python train.py --n_layer=13 --d_model=768 --n_experts=64 --experts_per_token=8 --d_expert=96 --d_shared_expert=0 --activation="relu" --moe_layers=[1, 2, 3, 4, 5, 6, 7, 8, 9, 10, 11, 12] --router_score="softmax" --normalize_top_k=true --routed_scale=2.83 --balance_loss=0.00286 --balance_bias=false --router_z_loss=0.0001 --n_groups=4 --groups_per_token=1 --init_std_router=0.0128 --lr_router=0.00106 --vocab_size=24222 --norm="rmsnorm" --norm_eps=1e-05 --tie_embeddings=false --optimizer="muon_variant" --lr=0.0011 --grad_clip=1.0 --batch_tokens=[32768, 65536, 131072] --seq_len=1024 --train_tokens=438300000 --steps=6485 --dataset="wikipedia_en"
Below are experts of layer 6 (counted from 0) of a mixture-of-experts language model. Rows are named router (the router's row for the expert), up (a neuron's input weights, with its number), down (a neuron's output weights, with its number) and show model dimensions 384-447. Each number is 128 + 24 x the weight over its row's rms, rounded and kept within 0 to 255. Numbers have three digits each.
Before each expert's rows: "comes before" lists some tokens at least twice as common just after its tokens as in all text. This comes from a sample of Wikipedia text that the model never trained on. Tokens count by the router's weight.

# expert 5
comes before: " and", " the", " but", " he", " which", " including"
router:128114131125143141117155130154113172094101109130159133141120101145119085143142101118163127165137074084136143151121130155114149118121177122111123161123122123139114111120108109150136133105112131
up0:126143150119106100149113128127162134091162103115123101132133155154111113128175174119108111154120117099103086168161154135104162078127125106132136118144134134140139104090131109119111124144123136
down0:130112112144140090107101113149111097121115113141093101163166132129128137165152116124145089154106139172152135135130123138117122144104161065108102103159110098100147118136099124089172133135135108
up1:122134141100128133083127147138139132132120083136147124137096122083110144116185110110152132170120091109169140114142128136148110126140117086149135147134085148148105129099104138120119089103132147
down1:096116142138123147137101058103105148139117143148168126144134176119115186118109106157166135161125149111111130129111145124170121196156115122100158106128122109118111105189171128128120194126112156
up2:126103113157115062151069115192176072096157144112159126145135146118120148123146139123132146140137116073137071108128122101083147160084089137136145126128155107174113170135125140123110131173162169
down2:157137157153097129187085167119100143155125139149158072160097118114163101164145140129157123090102135126153124142144165167133131161136087083155111137106122137150150088146129151130129106136104103
up3:160130127155134116116080123130111088152103133124101150105117076112135133163151126185112136112097104124161153130100141098119088134116115130114112109153112107150138131112109087115118140133089121
down3:148136133121149118161086105087121187128107118139136134146120174129142099136129139099144142126145097139128119117111159096125118132093153146107144102153148161121143124155094165079140140147109118
up4:138119177118091121157148166151143099109102148163152110124103122147077140110164122081096119140164108098126148167093130117128163140113133046102135141102124135164091129122100130158138170145097141
down4:128179123115131130119122104134124149114135147132110172146153154094188113100109124128123110113066161154142080087136157142122118128130111163152114171124128121131149068122143121131067105161129146
up5:164106154139131123120101138127108145120121136119108132171126125132053178110129158154112118146094084115148141118098102140153121162110118094178150119148086125090106114141160107090090087150147146
down5:131108136156141127111108176113166139161109107131131134152119123131117127150121128106166115142127123090132080149156140097104115119171106181139148145076135091115155117105122141148128148119168106
up6:075134107123115155135167105123154112157123179148112111112144146102114118145107134135117161158132142140179109133142137131108118109142167160146127173116151148102179113074116136115125140139100106
down6:150122112134126081109102151118115141116154143095117158107118122136137127164125138109097140133146138150135143135139091106102149111117161098136135136122136115151134105139173144151106135116072163
up7:114140087118138171129070102128118182147096151131128166174117095168156124127104159119153049152112124079168138125140135154126115144121128117155150153142139102119116114105129183104143139163139145
down7:077090114136107095145158161144112097093110112137089139105136138120096141108120152129114149129146138136133075097136116108170132131150143147140119144120121115143126187126145129106130106118118159
up8:121121135156127100112142138150151135123150155117131215125136098103128136108140130149170152143160117095130167113125111159105135120129139149128116144075115142185139123073117143150103148104152140
down8:152121111160127149091131082160156157119146147158198081055110110154135142132146142135150126136113121114150128134137155129161152153151087140138140109125145165136089118124178123139076149123103134
up9:171078154108130161142125123107162119140102153092128134106143106117110113091135171115144107143134163124127095162058118128139101107136116166130139123142145145098110114149146132110109114160077150
down9:152082123166159125129086119122114155162087159142141121105094189144147125141149129164112131123113187097151163132115111138095078154136131104136097110099117127131099178118108165149134149122167103
up10:098142094093165158113116089171122133130113146185159147142110080130132123132134136167139083114130119098117121159083112105121127151164127142122122118175168135097130111112131141105103132077135145
down10:118124129119120108153127155132182133143147173118124141167170133110110134155128071100123154123162126131110074090119109145103116087153139098143097126109087102147104142081132135104182101149129127
up11:083112126110130119163095150094095107119131155136097152146160110174168150125107084099145094095127122129144113122128156103107129127142112156150100114095126123137153137151133087095156154171117152
down11:154067147152101131124133108097139126135117121108144156099154071091131129111085152137113120101121127145121116131140097116137111131115178075076104158146151137133114151139167095154120133149158122
up12:123179143130137092130102099167119128130091163131134172184164143095115131099098093127127135200100155153116089057098065138114131117130114119139152102133128133077182125092103163141138122146078119
down12:119132122092158094114134145129128104122120119076073158084121160118156108178115091151144144164136127144153119133140092152151153124098175156111128115170151124072144100119181129114119181138131129
up13:099127143128130088132101148200140115146115084108143128146150135144143134101118136131132146114167117126149152140172182136154144122117153158150126105156119094136151130115129064165141131098136126
down13:133090086157141100110136129115127125128122135122123111097129145112119156141090094123109108121098120161124083157133147123149108152128137100116135078127132168123118160112118136116108129181163135
up14:069095142106148166137148121149121121170135150171170145100125062139126089110091108133106126093171102101144153135136130092107144153155144120129126089127120167136115133127135128126130142124122123
down14:113102156127149098107075141109106104120132157117125142163136111121142122154121121118175127093137148147166113122134091121150103134190140124141137102171098099184158135137122088107102098167130116

# expert 46
comes before: " the", " a", " to", " his", " in", " their"
router:157123150142103111093151143140115109136133136082138145119114136118105124111134154151153149131125128100124138116137158140108135156143107115122125124141116103124147107113140163127124147083112129
up0:130164134112156155137146140172106114093144113142125151137120138103122082141124127096151149112112107136137151134114111135128084097168140091099107129153104145136113132102161101141111092139110105
down0:075075117092156122136125163124101065170089122085085093144123132090145149114148148141137151124121149120184096078136116163153129165144133070112113111142139103139118137105137104103102137119080087
up1:113122100076153124118129137123118149210127107132113069120126122130098151144149112127147139131106147176125133147076111151120142108115137103096153175132189156162116117106057146140138125163168141
down1:120161149130124106126121094099160130131118162136178144150115139147094124128142121115201123117141151085149182142164120118109105104149139126158135157128132124117094124115118149155150153105116120
up2:148162095144127138121100097115185125103093128151115087132148126106101168121120148112166137150132114129122099121140136130113123127139150126119131122110140132108144096142117147144097135092082098
down2:133144197101118129090124189164111187154132140090115134107114132141111147100159101101173156164129138143147145108124136119111100154122116156145149129098119183144125126118155138113121163134162166
up3:149139124172115098127113186141170142132127111104144117073151114126069140110164165153148080156134103145150135102104116121126136129098128089131147127127152096155104129131116130168137100101119142
down3:107116112160096107143115083132116149138111108152111133102179143139160141112124105079114161110146135129124158141132133108123142115139156144138147113109070109102121163098123179138114136123128119
up4:151101108087117141081136111094111101082118144091125104132125146096156126168127113190124160097143136131188168111132148124148108145134110089129160097146144160112161108118130131095113129139103114
down4:101119156101112120121162145104127139075087154138143119137118147085129171182122070160136119102069122123144166140132148139157110166094121113105150119145162179129154144171120161144154135143116070
up5:129141159163163108133108127145146144106131151088166103137124109161100140080125089098145115113123140153112135142161099113128140151153111144150128148146138128096116107147067130111160144136102141
down5:126098119106138145113096088133130066149107119113115162110134138168117149124070143167118135157148151156104157147118123137161117136169152181124095058115115129112164123126122164153095090163154126
up6:118149133136104110135146128160139137082159136164127075130122130144124128084128141146165109128099122093112131127102122100160137138134131088163121138093140141159128134140096099100162094136119139
down6:145115191159130147171142131082163122122134125143108101173159120125161114138142183139132148104114112130153150142120092091147115145157147121131147137133147122107135112146107117176128102148139162
up7:091163113135143123135137108148173136140150129118150115117098127097141124136145114158133145113127123126140124158134112102101179111159107130126220148122120177123114146117149076117122130131127129
down7:125146130131161140155105092126125152175151161096126123180066153127153145157131164123136160113137130162137116130127070085162137115077121095131145121109113133128118163105143114182156124125124170
up8:126148143120155151144095128105093151146124124138117092114146114134132095105098111144109132122073144079131145159182130163137122133119159095140142148133109123113189154126122139082112102153149143
down8:147134108154154075152124133113165167113097152124095123165150160194106094137136157137116102120122101147077104149149114161092084135159213134158106136121144080135158135117098095111116141139142113
up9:126093167134164136165167126149162126110119143102091097093142129124164071141154063107102144126152103113125156127153117168153141132143109116160126105134089165160081122106074142153137107144153124
down9:143120158134149125141152182107098132115124111155132138140126148144154132140120147128138129136142130137073125092142150136101108128112149144153119138121144169159104139134147107157171144127133110
up10:163097148109107126103148124152146145147120101151145113177146083167087115116151154105157136109110139089135130134083105161152135106113138159055127101165117118130119091102139117139138139135108154
down10:151113134103101134117116124149136136104136139131131128100085132142100096109127087129176125141108117124131128171108125135144124114111158158134112123166103157149106140136164113121130126190126125
up11:159135169122132112125144139075102136131154122118117153144102146090127169138130082134187135115158118145122082125174080122141106163157113103127101138174128145156088129104133182151123119135131090
down11:109122118107152110142123135090137135145114119137096163147092141121179102174124104120090085121156123121133146121148103132084168097123147155107123171152172085137112145100131096126124127164116158
up12:105108133138113124160137151170187091128131131127145114140128117156142103124157114150129142103142068179101134159093154139113087136105137106120122150136134107131187094075124143128115110116100163
down12:151122135128130117147118120095136131117105125156119106147142146135075115117130130124114160118096086147123150093120157132159159065131111112167084143163121125123116063124152112102150150132105180
up13:110120133148134169127155089126141129135150178166153124096124121157128096121115173125187157113131152144143137129108121128102116128159135154119151167127136133099131152116147103108143165135111130
down13:108138143117105104100158120135136106124138159149093103090110158152128122165173138162170146151165156114148142123138141155109171148151059117161103101098078098115148122138110113102111161146100178
up14:116135148113126108098108129145122158112106138124132157132132140099120161121110124147077152123129147141119118148153112123109093153141139166105097139189122151134144115161154101110144114139108114
down14:113065141113120120152118155127138129129150154147179113147141127182103097189101114130097126120113130140111102132121116108168121135126128154156086112103116129114157128125088121080132093119114128

# expert 45
comes before: "\n", "|", "-", "Source", "----", "​"
router:118176108096103153153114094144157089144114115126165149158132119154122122122151143111113110180093067137156153167124153144111154124164109072078153133138081121100125099098113159138131072113113135
up0:094174105122099125119177101122083090157111165120107125124156129154112123110145144159132083110073128117130166160124156099164106113150179153121123118140127135102142147123127145068168145119113169
down0:123148158132090071136126115157138117105125091143105138151117127116115085162122110100091162128129110121090101141137166137075147152148148159114162128126102087110137130129160113164116091172122101
up1:147060098133087188149146087130110105083151153146101149145123109176135135092083053112138105102137110123152125090101151141094136164152166126133100089121118131081119105095115144121083131108161103
down1:144147086104125121161164138194093137151121122117123120129119147166108108139125119123119146114114097151095107115101112136120100129115107150081134043155109157146102150119130120137136174160126104
up2:130112113130115133095149137127099085119113154117120137150133068169149119120086149154163137100138098110110114159177199113153137120157106126100129103141158158134121099103098119166144131127145116
down2:099125111117172117122135133099182121129111089129127108160120146173127109104125127085155171152126159151101064111157162154124109109133116163112140106115151112123129121166146139109152133125130143
up3:075180146134152148132114120163135141110140154115144105163119103119095087111147145134124105094144105088131184146126173170151148132166201126108160136106152146163095102120125146158136127115129120
down3:141146155119108163125119123161113133080118136144126123159128145142168145117183116134121124133118104122091116170172099126142140119153090144131127127145140106138156142126153115102118097107122133
up4:128152175140089160158099170112132128087098129145125152092128121131120122148108115133149148123130080115127169110140106137146111094155117133156150120118099124117133091113121099121138141102116110
down4:105109178105179127115125114152153140104120176121169106085111155106142153131133129134090128090106163111142164155107126108155132104156112088147105117169162131127104165103138108125142124120122098
up5:105123141100117140155122099120133162152133106111181122128144124142101119116111153103136117130136141150133140178134102128134094105127119109069124172146106167110107152115134126122128125093131185
down5:137111111136141114104110120087154144135134117108112143138134142101102116132098133105150093131105091146143131094126125142143130094123077112128145183081118102123114090135109151082082163120166122
up6:119097133149111128087160130086122110102096148116103121121141112118112098076101105130149110173112063133121197131113139127119111111097081080127103158134120146130079133118191165127155090113112187
down6:138114099128087158095189149109148158058107143105126196139146147139111127098084161121124087113104148119109147133129129112112095112090101116126112126138143119142125131140122138136178166106170140
up7:158126146130091150153165125123119136128159121111131160173122118124122126120107108098143143143098125107076159124148124176101137107131102121131160101132064165130097090165123122121124119161110125
down7:100149116092125134169157125166096136122136107128109148155123130150109103119092175125129095087116133131125108166143120121135143161102144096145099146117114125165121137124147109113143119111150146
up8:106126139119080149079150114106085119152100144144098151152156075133115054129106123157150091134087162124138148129148129113111102074141125090119139150130087171156097092110137164165153133083128157
down8:092094093096090204155126155112130118076137143136098143132125116160099100117102097159120095123119119150152094135119108140147138113158155072155140201117134104123122109097139136117110121153119121
up9:109161138128168173114107116113138058137097152131144084115132107135125139164123140145117134138130098120146168170112131137162112110132113099106124112108111091157117151100122134109159107129128146
down9:147137111121124122138114087139114103122129096149130099143143146153149133158125136101139058173119144155114114141107129117149104093126156184140168129086129143121161128133134111127114147091134105
up10:155149100137156109171135123103134114086171118139134139155139141158085137114085094115125093125139127145142150119121135079092153123122142112147164146116134176135121137186153100142143141128170087
down10:149110135136143108078160137164115115156110054096136143138129131128138132121125166111108088084109156115129145138111131123143158153156119153141130112102103140111178137142138132139126154138134101
up11:135087157087128135168145163087095173157130135101132133098129151131150137131154107142167122175138121099132173140157108119142132171162162090134161115110106158054088113121091153152110096094116083
down11:136113107127091076120149119120143132122135129095149135132177153150133095146130128134121143144139127147097154148117114198144115113131090125138132141146113145120143098141171113116144108107126136
up12:154165144161075162132117103129128093154133151176167120175114148146100098098129130091118179146152123138134129102137115142069164171145120110077097146108152153103131122151106143120142119117154121
down12:136122127121148121149134124105097153097156126076146142153144131151123143133144091113130121103145133137108150098150118138107116161077126171137125102085162163129145110176142165103160136118111104
up13:148137124131144124143125143119135115105153108131124122103148155118137148092142165129114123103147150132172123174105131083114161097147138143151194127110096121119111123127143138152165169093172123
down13:132108162164093117128153155194114106143139160142141147167117098134117104142126121128079188077164129175145089128119161123146137145121128097129134123139127182116122131091093123102112143114121137
up14:082133089088122118097114108107093109120068139150111127137100112124140107112167111126100132135069079115100162136100147147157105149186098131111128118148058156156100080102159081097127128103121151
down14:092154098144123152139156115117125131126128135081060160142104110072135126123113126116101145107104124097154065087097100148128131145136129120122109135114157139151151104108161138114061135142093108